{"n_experts": 64, "normalize_top_k": true, "norm": "rmsnorm", "beta1": 0.95}
Below are experts of layer 9 (counted from 0) of a mixture-of-experts language model. Rows are named router (the router's row for the expert), gate (a neuron's input weights, with its number), up (a neuron's input weights, with its number), down (a neuron's output weights, with its number) and show model dimensions 0-255. Each number is 128 + 32 x the weight over its row's rms, rounded and kept within 0 to 255. Numbers have three digits each.
Before each expert's rows: a language model's description of what the expert responds to; "gets" lists some tokens that make up at least twice as much of what it gets as of all text. This comes from a sample of Wikipedia text that the model never trained on. Tokens count by the router's weight.

# expert 62
What it handles: Nouns and adjectives after the. Common nouns and adjectives right after the or these in running prose, such as the individual, the female, new, water, stock market.
gets: " The", " the", ", the", "The", " new", " of the"
router:120156135079174105104075116106088160122173105064108146143141155102177155145117150162133203187082130152141158153083133119124156147120149085077149149162172074142177106142113189046158175097186163066157138130112118107076085139167156110125140095144085145138153155109180171144119169092153173198144079186084121135088090130131155100102101145096132089143054131086172138135170129118148139108123136074181135139129069105134084109109123114181135082085074108080108077139141098156135189099171181089151080108125119091119142149135136194114152150180122146087152136152071138102140160113133169121122127180099129157129173104112184121124084175119210144129120089190107117153112124120151180091107108135161130166132109128156154104144086129093127151152115127152109142161166180091114118107188145
gate0:153128132189167127092132111136114169169098107111123108105082140150134139122136142179049155112132187142121125111092066125165192119083194122137128112110133169168118103147157099166153189138130109092148132106131128075113160132137083071178110175063078105091094176171138142094122132109119134182076197110138160088088140068113147139148119068147134112112075121153122103122115134132111123090126117097127098129186078133121140142090224151147103097188125147117218122143109148168184121141109138153164148155142059070121133107145126104053109111145138131151076078163109097139146095131133133142103142146082096147100064181168153103138114129147116096132107122196080113197114119124144137085087108111166137159185140173169138085120112134105100183178193143179104112133102102184109076122110138
up0:124178160091034144113093120142183124105163083158142162119186054158175109162132120145162127083129125160147118150136125114109043184129117127105158126155123152108094145101089078133127082106177126186105179143181141177183090099081161159124108105146188163136131103163085078145102154117114101095151052125140046115138091168177050107146159136114090163123170136160106089134133086149133137142122160193118122173113137151092132095117081117100090149109137126135081181139116109122147118109121099125122140110160122178097096139144152166207126156084122080163170175117179102102118178076148104127182125123145109172138127026115116161134122147108137112170143185100128123121117154184146115110155138144090215126110114115098131087105150158166136099116075104098137142064102121095105135148118126
down0:100160165133054195115086064124154112151158127133146124185130101170094043150190086133131178125127152135166138110174129122106123141132140117101137100158171162186108115065117062133096074133107123165085096103168140144177093076118112098125122137066126098122175132164153130136148115202164111085138094133162133170123069178146084126161173164135137225150125126107108123138106099068077184090141084176140150146086145150068124159172119130154123115101106128186070145106098150119130128132091137121147175141105150180111113106114165060085168151137165114161145163139084095115131098082121140073140098167133101127159170127138124192126111117133100098180131112098111145124099152122174176088103200066155136124116135127113100134113200109107139091127163122163206179118138154148135098128143117

# expert 28
What it handles: Table numeric cells. Digits and numbers inside pipe-separated statistics tables and lists, such as vote counts, runs, times, and coordinates like °E.
gets: "0", "1", "3", "2", "4", "5"
router:121136103070157106154096063070104151096089077146099167104099166145105159194174146144152116081139107142157143183119083119099110103120142097118189152131137082178100103122102137165097180183119149142153096145164085144131094103092141111142105199093140176172110189154148146078160141170176091133160100075124077134119081077184112195136075128152150158087119140108163071137127137090107109080176137194155100105111101148129160157107099113087156109129136187125126137129061200139145131142181081183155088156170119124123135177157115115131140094143136148100133096146158146161104140113103097195134165176132095090107099105075090118172077204168096104163097143131129173122114139123093107140124160094117110119101149103158126159117131141131045158121155171167106068110078118118136164098166119
gate1:126146129124142085131089099110175181067132113127168076145169117110101130129083040147133173148074150201100137156115135086090057074105135125087140175158129153098114131158093142173122182124064157166108073063094125133118115151108139151153171136131110070206123163125132120105128169155129128164103088131143120181115114195158095110079127121127133110166206151107145195103118138080061101153110128138123097143135125143129132143128120152080154115103154115151154116052076141127128152107139124154141114092111070138096205154069148097097130172110145129096108146053117132147128082107168123124121104148166151114114148102139142120131123144188144168165208131109165122128084146147089134192160189079116122107083102098097157144082109153173065153091138163126217149160113129153169125134140124
up1:125141119142112137114155126138164097144116163129108088076147154165125165120165201126115130055169131046123184102046185159185135156110105134156101136125132073140177132167162129100140114130150124117137152175162187138191120114129109100081113115186159170084134110107099111147114119094113147088170138142087148112189111116080157172155112113142136162035091114160129073127134098156155159136119126108128156118109154138111124121082143118140123172159098184108090140230151087138122093126108085131078130151128138147106022125145137131130115133092161155131139157202117154120130195126077110109139111108183117159140097140146084110142135120082129089111087141118108119142150168166151107124093084193094129069156186166149106076162111095118154165121075066111065083118154152184065120127105114
down1:184162138133123157127154125177114126137167158074132154106070131171101153087114148163146111162113114132187132118136129122139143134145162143108123165116093097137123095113140064117131159150117081153102150138175170118136076102162143052142131090125115130133157155086115097147147127082113095115127113110146175079165080159147102137088116108190000080141097101114156149177107119172157108109133156129101124101158099150128123122151138087150115162136116120140125186141075117131140143072075117053113168120141087125112062147113129080125135195095152158051204155152074120149108215085092100139112163132110127116125174162170132112104139122178149153143130110110105125129082099147160164218117139164116122132132087120100100111133090104147134067134104146094141117125137124082144139131168153

# expert 6
What it handles: Table cell separators. Pipe separators between cells in wiki tables of stats, elections, months or sports results, sometimes commas or hyphens in infobox lists.
gets: " |", "|", ":", "-", ";", " and"
router:174113078175128098145132128136171139104104121169112115084126139146096174174153161104173121103150123128114156076139122107122181139167180128114151114120071109134106161153149141129112110061189160091163186099098136116189146160138185157174053187126175147150105084170104111150152089114162074128151109058173166131121184139096083118124108133114089183122147144145097111164114121156145151196143105137131121111153116091086109135161069142155099152127177128145065116188136120116187104136191099130088105165130165170141119092069098151177126120134165095104112133167129160114150141160120115082111114142133079149188148134117153127157115141092098066128068151183143137127191200065128148130157074134104175222113101094149141175142131095115064114143124109171109120150170145169163125182123166
gate4:143169066129116077151088063111088108175085133135163143131157106142115137108139117161094143149143076138131121140138126110076127105085107089097132106134044135060110122061182116160158240112153107128179165128130130105209115095139165114161132143137231192107132121116109199120095128136155087080103121108148127136121162131165124126049122137140113133121087167114184146196097169134149134147140149128147187130135116112098135165157126118100067174077106114171070124137162141202102142100063111112091125141122094104179125115164102124100159177131168120147055115136164178106159143125094120125127156087084113167163113132098121092111120131123103180165106114165057177127131143126131122144157129112130154116060160110088091159167119135147090154135137190166070121163159127127084097142123116
up4:119100140144119102186138128163160062119138115067075140151137085125217148137191126102087114135146149133134107124138121107148158134171149168115131077150147123163150101104075116112095145114172104146093116159167139099123155148107133123086084159174157098198179085108112130199111101122085163149168116141061121081118116130161093154124153152147196141135116060113146178176150129133083052143140141132127128142127126156119093143180181139105201122103134138195149178156136142137125092106111122132191091086129154157141111144193123126171114086116143130137124084111088118097109102013158102116079133130170152054119134128141125148109186173141100100092110099121115105106136094076129086064139140120031131133072130148065118130143076122098158107133162138146144142133125190141194163141141093
down4:124089122120086122145103149097149107089121148189127149133155188140155140067168150150079128109084164162144143123090047114128190093085135130151166149159150101136166084104156143115102103159119119156150156097147099088086128114120123129083121142210134133109164118212116174107085105076125094093089106149062159096162115145158123138138135137119221154158150079162134161151085130107101092156142124102121143062116114131076157137149195084089130119152158179077117099127134113165190163145081098130075048067101121135162154091191122098146074080140165117193112176138129119118161129143163128131144164136138117102117126152158168149115164180154084137124175147093177114098124137106142144105139164103080154133105148066187193113165163127095159157063100168162113092148150137122192133116144136

# expert 40
What it handles: Determiners and quantifiers. Articles and quantifiers before nouns, such as a, any, some, every, only, This, especially after there is; also LaTeX math text.
gets: " a", " | ", "–", " A", ".", ", a"
router:139138124113102105144112130170127175142098173175158086113125122085099148125085185130130129178054129131179111089154073139135157059105127093068109193164123102090089124124126131194139133105084119121153122103112121169132149070136146130150124104109110134191120121107125156071151141106154092153107081128128173103164094155110138164143097171133106159147108098143135108207055151131087057166143135093137147079118166119194068159142108076116105124151140118125143108143068124138130162107117132132120118102069102171155123180139145118077104152179161135083176113161064161075094088117136126147145140133145167174125110171126118113103116124177193172123168054082112094062115120093098059174136151126114103146043117099100182155130089117120108197143122078091164148166154155180138130138137167
gate0:124084160100062135149126132153121143124193153186151129179079113100161120103142165175135156159115149133095124130142052144117103144117185159158108149116136130166127069055114172142127067116097089091106110047137143129095151091132111101124119150089120117172129149168081114142130127079107134050138139105120145099141117118133117084107154088179138137136087106169116136153115109125147086192148154153138085067065203091154159092141237112142122180119104075202169135149138136110111199107189148163100154111131145103174105178148126110170159141108134123094134063099077184114140110102114080073165119103089130168163088163141082129145159159165177127085136132126142100073119138127164101167151149143130110096058113114097121133077097118151171167127139138102102133137154130211138131157130122
up0:162095135113120163165135140143097155141165148205172114103128159116191108173093110091123142206130140091149124098180107193119176164126159099140154090072184094153142115128151141105133093130081091143056107070142109119114105073132117074152147144113124130152157127156047112151100179073161097102092170086101106117167078121166166125153143067129099099129137106117147131093132133075194157184157100079112116173085154144110089113173180078153155187157203058127130132125160139112078149136165083131130090134116091098199139181138121107107130136170136071097161093110178150182139121128070112089147122129093145150142141055139147091166126116125160153136113137140144136117150135095071111085116143171153162084101129119117170133049113124126190121178137116126146105129146129118125128064096153
down0:171171129149111154102091097142121103120178126123115133118093093171158134130093170130129121097072179137093125110137117133097086165158123118128135168114172146178096148065101107139150177149160112089116136116115189124076151129077156084143122140115133056146123110108208115129177159161073096083145109120102107088132089114128093156176159112121112113142107058129118168114086149137092120078106113132133112130141095095113121146111112064130164147105111137175129117102156153163090126108118154144188149094155123142118093209094116165152134104125198139116172139133115171151118128099146061128217160073143122123106030061099110119117117171220157092159131114117181072177102145147101142163081106168078091074120148140088129146105134098162200136158109143068189132120196118101076171121121138

# expert 44
What it handles: Scores and table numbers. Digits of match scores and statistics in sports results and tables, such as 3-1, 2–4, 1–0, and population totals.
gets: "2", "0", "1", "3", "4", ")"
router:120123139064142131179172113091129117180128117156129156089078151121075130133103083106127159092150085185148097114157130132122126123176144126095151078156151084158067141132166127114127119077084150139053150115133110145135142148143142080104089142166144188118115146093145132099170107179079104125096095142168111148143114107124111128138158141159085131163187156164129142166101103083054114184160094156086117174148141088150144145199155139142158194156147161166153129091119199134122145085142138089157148171138119098140093135076097126167147083225138188134083101149142161100129122214149106164121153163149108136195089156172183112134115120120123125127081109060081116082142158112149112069110152117066135118099101131205093169136114160164151184091142095172171165178114147139144136103151164
gate0:127118168119128137098164137115135146125135125151135096132102107133093103103049104118142135109184152184124170120122104118095162101126156139126096106081094118149162114116113114086098177168174131123171041137170089089123099134167166130151079129159153117106093193144166109092134178147082098147086157111182107143130106222126133124124198158146091069134151087019151108119142195191174150118107137181148133118120110182138121155122083216148135136158131162149135122065163127119108048068143117159068142169153061135124131170130121158116120121113155160121083194119102097130109112148102153133135149124069132115152134125158139088122116111176118132121169142097119122153107126076132100117077103142043162065090179123118091117137097141115155084086186171123177141168105118120149114175114163
up0:182107234180074144162119124054108100083051105138155160099106068133097145167106112088117104097141114129135164126132155106102153189110129100054110086111124155171145130107110128124122140209163158089081132113187134152166090145157175103118145138170152137095124101123154163131098149124135139129118206075172141090154150105072140093099150102151134138123137106081131172167145134179136116149095163138101112135140127145171164134155080100141126127119060128138081192110156162107100041115135081124086150115184063126144131131099172154121085150099148134064133151092131175134092126117131158142103130138112160125099092157099111151145162120083107130152108147091228157115168129141147103102050072138169147100152208112134097142089116176153151097161122150125121156097124156092169122093106158
down0:126179189163160113119147154104094108154113145102113123085135097105158147120163131072121100067153130169120140104142098077096186192150146145085200128080087141197106168136105095097117184162112121075181149129143114109111138160104096129091144145152147111087121103105120168123125142133110061122069082108135172129171156145137095158140219169136153082115091096117080114111109110131187082147146102183119136122104091149126140119176047152157125101162130132147107082125184167114102082141142137080117155085152157128147149135127103108132099110104107107072093130088152091118059084140090185052137111186083204159120103161106103167116167098133111134107152127137126162170114154155109116121097128106149086105135134124163115118114101159087085130148169050155122114057089142121084190097203142

# expert 57
What it handles: Word-final spacing. Spaces, commas and "in"/"the" before the next word, often in reviews and dates, such as "intelligent espionage", "May 3, 2015".
gets: " ", ", ", " | ", " in ", " (", " In "
router:143178177181109173090165130177058107086166169101128099121106135127098101163078102101120070144154106054177140134158140147131096126139137142120083117190121189117156100112127118117152100132210104167198133118132171147177131151158089116100137105172116108133100144129126109077070100091149138098110161112103110077105162146097117113139107096166153143112099174102126163079090127130189120167119092144136185116112168205132093142135112161190115116119111088124125131137141081134094130152068124203129183100098152148169131128087124061078080141119138114122135113089116121138114130097162135131116088085141135112143129163171149193134193079165108126110072089110145081139132101121141083163133188130136134127144113118144045134145137184155120087127067171097139101126076172137153190154053189
gate0:095161134138177066139157151185105143096162116150096110126116162106163145091120065138138107129083079139085136107135174113128117140132115142106138090134170176155155190082075093135048137071152152103150129100045123103108134109154133107104151149106161145070108118067163148083142178149154125173144113184120174123102137129125184083031105137099107060170097105099142139131088143140142117178126054141090136172152116136128106186114114122179196124115076104140172091141113092155091134094188180101145171115100125138111122099153147132079134114079112193084148096144217162156098126121156129085144103175153069072158187086199151127151107136125158145081150180126172130090141122123161122142127138157127163155143154096153078148110157126141120127097132134138104154088128169158134154102079110
up0:156210154117183161113133162195143154072193092151127113140115129119101146119096045124144085121120104137122123126136159149128114107144158173129093120148156156176185180116110110119100105104129097057103107105059139060124105115100111163040176087090132166067130093053162135111162191127178146117150112180104166128120196126117187105073132093094095095122092144072137156105112116108167140176119063122116149145149149170105056170102142136221186092096083083145154077119109062157122127166126163127158128111117149132113134098158118124125098115119100157116150147092156110103107078099188157107120136178133116070153150129178161116164099122133169149057135170107120100101173167141130148125151144172159167152080114092149089169093137156155126135126111141141113138134101138153107143131143115
down0:144094170124160126133133117137164124105106136145144117101133116171132129151128153099133104068158118120140145126152132169085152101125141173155125148141064168174115085114149142095124134119120110100146089059096117118125129137094072084084119142125146120092154121121142103066141072217108100140133099138134139151155193156051171122160137061091143091109105190121215143124057124110152153167070104071120103104127201170141122144158100185116175095199145102184156146121139098109124157153137163125101144113137153093115063103115103050112084099089083129100121132124161098149137087054118111172156116115156119120170115128148137154072060083116117154095099163121147114012135082132143115173145102135134151111130102113136059111115182140118125139133108126144150146104039117168141191163083144

# expert 49
What it handles: Ordinals, institutions, centuries. Words after of the or in the, such as First, Second, Royal, National, New, and the first digit of years like 1950s.
gets: "1", "th", " of the", " New", " in the ", ", "
router:178163134111136163162134131130185115097126072148090094109169108167085175143157162156201138101153187162106072145137190158134111138178105170072128178091123106089107139113115175083103139137132144063055163123131086083113090142168132163132111114124138124094075107040139080184119110125058151166147089209075083122162139189115130087134098123099117093129079092117133133107215109116118124105109086102143111182087116061070137129133151164169142106096138150143130072155191112129132112090147088128127132118112180060141180122113131163140130125079055077108171177101146104147153142131160141124129127148113143140081111129106174107149102162115122100116185079120114120099111168142126182167155139114122141087132107155150140092103135113074156126151110174127127107135089092154106133166191117
gate0:151166101129133195140131155169138092110095100111077113176148187211109147091149109142113142179134057088170093112120153106170092088110121136185187144144167165126181095140132129087136104107167146102129171103142096090125143089105104137075105077077126147081111081115175109093165125173101139153053120148032140095120128158128136115130145142127096087123093176090179204086149072136101152174118133147128181098135138128156101182163125116170137118205143086155135104121110149128118143117147167119116139130147173161100169089125179127093166139144143102148129124090119107099083121107183156127111114140093095124105098088156142082133136090183127204110073135159104145059076100158061150179127135156110122091144067183158131096100121166148139119160103078156146134080134117146174142097142165
up0:126114163098153164123175146128108182118077130106089084128138140143141145136146079140157133155191168170103153160152187090139100135121123125184162192195149102170098175101151160090120135105142159071089111092164127079150066074093093118109200124090092135134134077071142146115103066104151154175099099093114098100125194135135139162115193097140139134135108139189156125125177147116142079170114095135118143138103124055121143109062179054170134154077138116142080072141105191154123074129158141082076109118094193145112128093150117121128116159121133122103211127068126124143147177159127104155120075077155061102092130109135152114084092115155146171115129104129119165087171120143180157095176136079152119177143142111148134122101104144152109140189146146066066128120136147152130127152134117
down0:142086156072138089182132090180135141091154178098125116102125108196130152155087105102096109053122149147123085107146119172094129098141157127144128198146016179159174129123126147155101136121123154151151142080160197094142134143074104126112111120175137133095075070178109118084099091150102160149132146083096102086119120149100092148091172086094137167113117142099180138184130129094113135165110137175097041140141191099183164128146086173126139106132161157144157131142129160174079148070092137246153173119128158113116150119092153120096124068127131144103164116121146109153145122087148133147140130097120125133104099118188184167095121115164085151100067131100132116134130099142171146131126068114125105135154141180117071155100118173091124121115162157079147168091092102139144094142079082

# expert 61
What it handles: Year digit endings. Final digits of years and large numbers after a leading 1 or 2, as in 1930, 2014, 1828, often in dates.
gets: "1", ")", "000", "002", "009", "010"
router:071115152102114164145171133084118132115144102077123173138161180184155145140114096121078116157168048105119125190155137066187106074120167174098189144131086119185151145115121092133132101175165124088106170166093124153140152137096135136124094125076221135114105102156122120082155094145120137126154119070099132135097158113148086120120152167122145137171159148129138092072110095117081102100144064169183133142167151201113162107105105125085090111106163167097171108155183165175067113153140069166164124155127136115116117136151137171142166173097121137107122092108171184116165171042109143118139147155179136079120185145064117148134132155120122148116138124155140188139109064188132101127136075173118128145165150063141150098148132183174110100156160153148099092096113158078134127135164150
gate0:112129072107143143144148155122117141119179118113122096122196129123139104149041165109118140106244172107156141120140167192131115158172108128109153123177117134108097117071140127116135053162129137113104132103189136111105096177162112141134113100123177122143130123075087122131152097025137199137128143130123128063167178150166103100105069063146135142144128109219103142096158177191087073142097062125127177137121132214102141118114114122101098085109174133123123135097194117141174104139134122157139141153096100150137113088077124064130118145131112108108138138043137141180145117086118195137147115147127103086091074138106096116166133126082099135145088105187145082091134139148112138190149159115119129148115180107111200101154160161119143135142107174126144120159145101100134154101104095
up0:102114106080176170134133136098127160107199112085150132093203137156160174161077161102099156069190218071150099104148163192128124117179113116123178146131113122109093132067111104097168093158124097093136174098178131118098087174136096130158088074110170116159110150111087120062125102096138172139128164107169131111172149157141102128121059115204111167137147099161099095113129152174122132151108102142166154085145118162119145140109112144119100089135144129067114102084191136142146117113109137133136189139141073121105138088097132106142151114088113098123135063032146156201114139094114180148144145136157135077148103125157058200123071081097104121117113095133164114082127108145143095164143112092132132135148178101104164124191155135138149150130135165119119153150156166109109168044125146
down0:163117119073078170111115068133100094120113068158097168182099118079117124106157104090123172140053159139172079161103188064131168103195138114100126118176174138164154109170126136149131145109130138132114152094117087124128166099141178122088130054125140138143106159173127190130139136174129106096085091160112134117130070103116141137087101093162108108127149178112184206155131105144136145183122149129117084090132109127176146190133115172138163119173038147160115146092068154121124087138191186129148116145143116120156157100110134112117148142152117118090141102142111108072088142077128053120129142114108117231184138129112209083157145152100125115163107143135127085115130117095120188123162134147142143170149110116170060140130150121167135108092148127145118207110129085140072162078106104

# expert 60
What it handles: Genus pieces, list punctuation. Ending pieces of genus names in species lists (Pagodib-ela, Epinot-ia) and punctuation in lists and infoboxes, like colons, semicolons, Born:.
gets: "-", " |", ";", ":", "|", ","
router:159119121121133048078146165081120113097136141128101104088161152140146145138150082122132159148131089079104159083122169109137103154122132142164118128119161082068120097123123112138136122102171132060133165127113162078104166153188154117092111097170152154139146110090148041151092053115106143146140171138149118133101171151114116129092094151089113129202133122137101091117142177117111167095136188128150087149116103138138142137141111066114098165100150100103130129134107137130123100089148159104140070157143128183189145092136166182130126100200055148208137169087165091133138157071091156061191119147155094114085131128157103180104191146125098190154148150181157075164169082137113104133095122077083082149120105168148140164152124114188090184121090106110117143135143186136212102107167124
gate1:176118132158100137052144150136080104108129144146135089119142148085154095129143142111119166132149131123160134101082157110219159196120146146165073175131092171113118123106109154100142120081130136142117121157109159141113149091153103119067110121107158139134073088106096108166163145182128107103210121130189117157156105089151075140119121148051138153126129107180094226093143108095110109093182126116173122138132116079156145092153125105121097182120170116174156122047071129128197130138137169122109078151130157111120156127143077164156104157142110096205105137119095129137173139178125117074152142161105119087154169132085128148071123186156126048138150078163107145098161058111106123110123112073069148121121136115137128086140125081178129105169050203145094158138125108136102160144153155
up1:166090109185148093215140118108117155151120149138134140079132076150147136165117138139066099125145076148086097126210157130106102123088216100085198084112105083159136139130134156135149144167151189097167147113126110138189136173095130131080116214121129132132144120065078146068086105216124090159073137130109156090122133130104121148206150092134104156124145135135104091142117129157084134092076139095118178137140166064136130176086178155078156177161103188081103119155137166123115098102119128114069104158078193194124159082103134129156129150109160137078120104113100113100096134145102157091115136153154087149147118116120112102183138133133140142102100098103160173082125127112094188172057134107185168105148106109142151121133143152159152132088131131084148120110075134114084164126126124
down1:121139067104121115134134074201114137123159098176167141157110165103096148115070056142143127146134163119146105158122135191116117115122134130094157169126139120164157103127080202149149179164115064141136104178100089148131136166091128085097125066109061136124176087162151160112141141107158100121101121140115098073048100137142113192130095197154165109184092125087104069075108126161125198124084150174128201131118165170072092178086111150163107053169138146096114153090104088143169179113120169099129119075108074118093108135138106140110176094141135166100128111107157169194130127120171118129115143160123108145090084140097149154096197123080128138093095070088091150182143109122162159119121143166122126103122111099099178160111114170103112166179147140121109161156122116159152086117103091

# expert 63
What it handles: Word-ending continuations. Middle or final pieces finishing ordinary words, plus adjectives like special, free, common, such as fifth-r-ound, Sover-eign, sustain-able.
gets: "ing", "ic", "in", " and", "as", "id"
router:118113141167089141109135139177088156107086131175129137130103166151146144142102164090082113087108168094137116135147173129114137155107156085137130088093145149105133093154112168112101062115132072077085093092129137147065153062175077188155103106153095134212164160077111159145116157154115133118155140089076127086090128109089097170112104159138133177131090109131095128099178062149088135144117132135117080072131143058112178180199122139142158148143140087176102180151087101177103118087137147147109179090081050183122175088112152109116094119132081132115123125123084152131155140161151136091128077132060144116149165118152147194155115079096059122126101100105099128194122153148068138113089117093139115154097114114144102169116140151092195106128196173100179110125145110090115151124095090
gate0:137214147090097088148142121129078185178083190148112177143108131112086140116127095125141117117064076065141119125105095163147077148132170029137137120173160150108136117116084126126127144190138102185125152143147083152122182139144072135150119142133104101140126093132129139087159132155102133115153125127134137153164088087095136162164111139052138179185063124150100142131154083135152168107148110131156132113124188207144186116128102133106119050092170135117134147165128109068092119114106104106074109134069124188116201109165143102134148110096173171105141108178103125169105088101145136142111084143163123147112105115195131167195139063159104122141148130130150108107177110141139080151138100104091094160090131151058103111121081101165168144106174125128145122077148198108112193127086127
up0:128117098118143146127132142143145120167089083139127099090122139157109124142091136148110108042175108114145165074155095111201040114132128114094102194135139085102099152118136161076140121109115099166141188159153172134141170194131134076158125167146108158070153177104158089190102172186160122150113142169143078124121077045113153108081109115095131110094172200131146159102129097168140147058171208102110110143113187089141171103160121166165114157125069188131145127134183117200162170120114099070140058121106112137084075127168110099166063128128101148135178164102132106095122128182136097137138106096184113176116051134104127152126168106080115101151166118121107148137092165125106136134120112092106136117111160135113087071110113179105147150099176145125128118127131092136150148126148134
down0:144086153119135143138164121122194153166112124170097115103150096113145120092107118163124152173150102155126132123116099112191138163137168130091107161111126105158053152126199186187113104106137026116108130114089186158161084162135131143121127083103201158160146180135096078162049144156137099105162105182075134169121138095169109080187129121080119140137143151145144122134127162149158179136143153131140092104142122121095094122105036153135137123103083120136104079128138128154114143093123100142095158123143123135022128155173152090096109205140114124165173188078136171110093098079061086149143078122167104146115170140133209175175111114092084071099142130097113102128101133108186131171064122125075110124134104108117143110113110111164104112116188132101086181134142114123127142126126111

# expert 4
What it handles: Counts and quantity words. Numerals and number words giving quantities, often before hyphenated compounds or units, such as two-bladed, four-speed, 60%, several.
gets: " two", "2", " three", "3", "4", "5"
router:155082111092120129174127104150172093139133108100113184098135154164118140120109135134094117123020125107119099171111097136085187114113107163104132175172151101134154123101107140139137109092160186178154126140141098132112154097122192148169104086113115181155114179114128159138175134130200144138073121144146097115094151128150154188141094152074156087125071116141164100116167111047135100126097159107154139150100156042057088126151126111102161079148073139137163129125089093147131165136191170137115109112109122121164106149086135112105151141115097108093154096144178175107141094140141163162160146161096138063095105142113101144177117114135130149164123152209079155135131124229160163098165100139159107121160080045138070114076189178133161173124124148122119138178095089118128171175143159
gate0:169129128150188170115126132057129151134135078081107234165153149086155086148165172128118056149143171096079122100095126094088158068095084132162095157148111130124116169139151141145124150125149181143131113112181153127199074128131113066158072141118122110190103110115155073166161148145128116153090139108156140106145129132161179164119123121116095059154148094107150144126130172146132041154096082166111061185146141147116080143130088122091088112087131074131113123117166151186148116110164129032164141187175135156125111158113145087156169101120137150148126141066086149151162148199084163151095118121107129149078131151118127174123149117122111067133179131171082108141108076144141166128106160133147138123069134125125086127166155147074098090119099112147114122130080106136171133173107082
up0:179094129100134197135128110082116083107095096107113149153120163108133082150130194103076113116125134155060166165099078119137114093144076123094093174109148098136135167141124146135139181102107184147143115155163161129193082158119137087149117138117094033185137073139165152116213190138127120148125135145157114091116143141118157168158178083129094100152066137110157119142149120100092122172093070127115093144126157149056116142132071145116073072132119089184108150160179142165151099128158172103098184115107132128120123144068092142139100130117118135115104182093119173136147101136081132159156131113128148154080082144194150189160138106108129106133145179145118126075143131173120147106184089142136101112119105084108061123153145187108164109136127155204109128101066084199129166162085098
down0:121153112181134154104065139116176207121134115125157199155126105168153194184151167115136205125116170124089148125143203146142129161138161135125047197105122113131076079158135156155105094190164120101175128129151084122164132197129105129129119167114197145109094112071081125167138147157117158159161173133134154132119140076150133137150160125167143143191163126158068168143098152109151096190127164173134095177155106152108154113153128089163167076090104143089121095122190157135138080149186144105108175142171098074165128181131148065115089079114127083100172117161135133197127113139113170128094123076163112180178169180118165121131174135100130111157131124168101125086091164114110127120154111117103141103115185114073173147168111095169121145140137127122103153139094153142137084107122129

# expert 58
What it handles: Table row endings. Closing pipes and line breaks ending table header or data rows, plus |---| divider lines and column-name cells like Opponent.
gets: "\n", " |", " |  |", "|", ") |", " |  |  |"
router:120136079178041149050101155122176167113133150131103103140128168131096128105141123147130097173092117168122109129131135166077198117205046145127103113114086140148117150169143115123085143131117132118175104127095121149108151165063153179144097131124188154117134168158082150153117122104110098085102113117148156166116132138130106150116192148167080138155145134173072148124110111092173082097149068192154047078118139069124129120084130181160095151121130127111144091110084073153160194158146123148129131164155188114125123129121096194141232142146166112193170185143102109113132175119074140100148119171101094199080169135109139105124093148159165122138149089120119132112123136128097107180143123102089180081162088118142160131090135133139092133124113171114090062133179094100158119120122128
gate1:082049072148131152118116127067204133109074103126099080161136157136124101155156104173087113175104165140126166150140112159164143119096123151098158191124132146061152151098138107143102164110131102117047141172093131139099131118108087147138120126136155119174124153121125119081157088071144133111191137176133089098176142105127113164095107087140138144135085105131120152115120104147100150182147100100129106180153124138128090132192133179106229109157135095074114077087168144170147095195096104116171112140159147102195157143109118100128163131102132131200143121128109121143183154104159007138153122139121170101153181126173139144126130135113173108098115063179104137093212137144114124157120063117100154137066152109077159098145086111117149149146148053115117117120142159110078135111156101
up1:116082073168130129099118136098158126159094111100115095157150149122111107180180161194112130139138174126154149125083098133115157115073130137136099150044118164105141129113122134172076134136122088096046165130111134166092138083097080139163109094124112183123104132189073074077118122129118097132128095178118120115193136162134080132096148094105120124105142163140167161085133155106163086162121083123132150178101134146147093124178165180121184100193182101142087102105115112149139086174107147083174116069182105107169136093144069106130122065138132089196160148153108105132126181117184120172145098173134149077096144138132218180124112127160089132180126086224116121154205113139127109167124069112105108127161116155117153123118102122114105182160088126063095120109141130159130095129150142
down1:123106186170085130098128136096107161094127153171129130076133144192097088174137132132134155137164177121142152119122137078138118155154092143143171138126151112114139094110146145107071139143095134051091158169121159122138115122139166145088121161102109146099071181137105111141152101122104140075156147091098124137147130101071110132120121105163159084097136053086087143121124086094113125117129123098113083178172060139189050149108135158084157124129140125103154151146084099136112142163051091191134115131124040182176145142174116089196127099138120127150131086122128143123146153125098168118162056169102143114140135154137139155151166139137139159141120101154141094158170082171109106061120108200155138104141175098140100098166033102114203186128171125071099149126073164116050100136126070